Below are experts of layer 5 (counted from 0) of a mixture-of-experts language model. Rows are named router (the router's row for the expert), gate (a neuron's input weights, with its number), up (a neuron's input weights, with its number) and show model dimensions 0-191. Each number is 500 + 50 x the weight over its row's rms, rounded and kept within 0 to 999. Numbers have three digits each.
After each expert's rows: "mostly gets" lists some tokens that are sent to it at least half of the time. This comes from a sample of Wikipedia text that the model never trained on.

# expert 14
router:422482426458495454455522496511591516642437472470563432521483467461487482457445502459606539594485439432556448532530472538472502553554389570496438538521496444415541544499404533491436454459472453498496489431485519539607512438478433525575508448440554401498509464471532439457651425558476533500545567425529456519503441557486509496464566502507503529452530484469532553478511490548520473474525443493534646515515539451540520383448533488526522512514544452509516441484456503510485487533504640613514509556551471460493407509544562520569524582432504424498486543517545535452475609506468523443
gate0:444479450527535436578483473558496462597530523507514442484468665498557635457580526496479454536467416541433512500548475528545467539500480504519541562450474458519428475460532500518556494487502505605524447620539460466402513490462482567556438398476595441370461479474441475458544473465546567440539553439454501528513493548555499445510501438519572496502471450481497475480531479524421609533527560483524548438513400466531548354431487486444569442462505468478573532506554540407496447538585514526463539566544521399510528474520553554451439494511527531569503420459522478484522482450554556479
up0:533545542487559493568481504522483566463493473440495471584455505392401485434541576437492543534495523470507609559519509548593411520528597508535545458449503426433570423487520471568520430552546527469450459560578499458456514534447404547559561541393526527441507506457451538534624455485513576476475518577427493531484469481549454563557462468516521570511469479540496455459554641525513571451459504490495423436505489494513367541547617453492509533584470548482483458570457555486491462560513505520468576527517474528502474512479464461546531432483598591447458449465514534551527506597521468410
mostly gets: " b", "c", "est", "l", "iss", " pl"

# expert 12
router:417414434524563500579524486474520395577579521499456381589556487462566437490496582473521504520480597424499453512485541550469425478431475485508528491495495476441451533570400480454421519534424422443496572530501488519557506409558469594547529527480480520473552463407469461493465391553432581485452515489547523463415425524418457526457505529483513503486502453458526567562535487441440453487501500525401591453564518397517460387474462484570526518494538453481477506399495487536471565483593540549527471542576484513549426470590533497528559450504380489492471482531538511547544570504467447529
gate0:468497536428568521519521586478558463592502519496482402402522404454463459524474485501455536599558492517524466546526528566486463412595468492432581496480551568558477542481453485521562429552568499513486452530449557578475485529517449579419536525497491590517437511402518463543477485562520504455539410510556448490567470610478497458434400544434446558508476565480442504547526485430493505463505649458527523488464477566536390557458454530524480518497441516410551465500498493507458408516577412513554550471484502448608475451513468396493467497470512406479485438485488494478551611526447492581
up0:444452516459536497536464607496446495470560529434528457441479432511512503513555507450412490594491470438520481490527450512454587502514542442467543494437428500526477488459549465447404451494565473476640545509427522521557573526464431601462416547491470605527492546442459569549465461524425498444496408461510533416466487466514481495462532540471456458568465538491454493527467482503445328352506523462470520541500429497541478504488400465532459566543469449458540574550478480530444504530549465436650484453430440462565566454528454545419453429468535510467521485423516554485500500563449454475
mostly gets: "\"", "k", "l", "i", "b", "ch"

# expert 9
router:597518474504413475513538551493442485452540440556508464452512472582479450541514566566520502370459538530541381489504502467546500501443547419492426518467444466541430394428512543439458406562503599489542427516528525366479501484521489511512487570513451456492443488497370517467388583524438451450573528389441429481581528433504478488454420503520456575491468563532512487486442490585461599464570531457515411447477533499456523586549466443480519455471471500484561578441497473416543564458466414530517503476420482455449567529501438527502580511451512529500498536448491444518495463562506465470
gate0:450517480508439513598496562401434435450516490526522460522460484476433524564554543513542447533443565534478514523450512398504465525395531484463570470437425508462562513501566570434588493484448530531577495553542579418547516526468560540429535524494578514577521582419515484459565621550567460501487462540412448509443478468510524546508412514516574405459489531506462531467539490479468555474493470476522457578523499467456357548457496516546605559511488513446546528520499519537392462424471452443527489484463648472518543548515505555485543416486498420634470552553548500521485495457531415502
up0:496497463409457491541530570519502522507491524445518513580563485454436603533541500578509495551481549449410430519524487447491553555423545519509477485513468520510557545490527568484589510521472517506496448481478531432535473502445613566464556488457600491590534500396473528482532465589480551543512461435541481536468550516490445512522504481493591485561543584546574514543461543460531476411476555474508526464558424474486440500519541507556523431485593482491459447513575517466446456507369482458466449505520559470559544473559566542556542489402463465568400488586701488447477593510375450505
mostly gets: " from", " on", " in", "),", "s,", " with"

# expert 11
router:549422492551564522488548435498408447572511385463480526429532542579540435470471572484544504488423540541540490487468487430550489530471490379475412515492492517588570446481453519478525543605532497519542426502467493448461506563498438569530541527550456522548546584568419458441474580489639480528594498467509419438516529526548456455450468530510506501507496556603518559530508606525469588396530572557499455468537467474545447542526506416536488537541616527521545530505468556485576454501476413561446422508575497567451609533434563498472484480450466579474495524546460513508497504414455472512
gate0:457558403627467539527570550442475468486447508509495480521507549464586619481520478481490525529551524505590477469513603496567399455469489363560489546508523483503539497442542529549555527531593401462518566508508504511549462514582554526488466598433451440580524624449445410489550518429505489542544460523506466503532522470525553541543463579498532463543504460456475516540497577521451495477509473538443466488577496569461545556485487630514617472449569490554462550559507536510526477443480503548484574547431515497453545517513415450544542455471380599490463529556465440522436552447593504535
up0:548438595506519578569560454458495457495492441511508405554446533443585473474546567503470543563453567549519579455483583517451561430436567379484481487516541551496423522564549519488542463455567474521461477481506540489571454378501531443507473542563538370469557493487471528403457418542503492599506586588541505540527451482487559537470488514513477536536539443568469545569480558407464453550460478560518525422493523400456552556522517504517502549458549534564502485517606513532568540423582482549459543451502535540425544469477451446383566464507574473399484486427522517473549534497529539537
mostly gets: " from", " on", " for", " in", " In", " by"

# expert 19
router:493489431424496553564489481596571467541467448469537421540578488427385520453508524429554573581503446542558455496541430581547574610454417605475508474537501449401522495567427443432502497581435404520453628374437501504556539407501496480578547514462454521500490481471495488500549470462455455513507499530498456492456549439517508505486502514484508553437514402517509545494457502540585462500502387537544535543533538519446471435540492474545546520528442515500598426559482518527459401576462547490561540464520446552494408452510513461460497581538475501531464527439568509554482513434519568571
gate0:554522438505423445467446532448511545474430518596570528546415555489517530507448585458532556512464438503553505528513434518532483465516504528443524508486553546512530603489433487489521507545431465466507486557480483454482493527370535591434464430599467508431553541513536475465429422569457502444485488444419488585539428377495556517497547486408531546512396482431570447464498496603501576511445537510558585516550476509504506565503549471493539380537572608470526531511477551435498545440460544478482438489467523488475568521443422456562506540485429415420480471515494433535646531540441497454
up0:448553504525486560469478489573452598563433441465465509427562499544585501469551543484446426519559541410425384491480546451468472498392541507581600487522518589476447450516515478456463521526515496477467525444568465577508494434539498556577598481559516531468462468488489506487553464482612518523529488461538546479472574477444443414468537440505493514585537425489534521515457533568445565543542470554512451562473493470453540526533404535382400521485515576558465572412564459534413476558477536446545519492480539430504485489479598559515519464582581421475420481455466451551536423492528405542
mostly gets: "k", " Ben", " Don", " La", "af", " Le"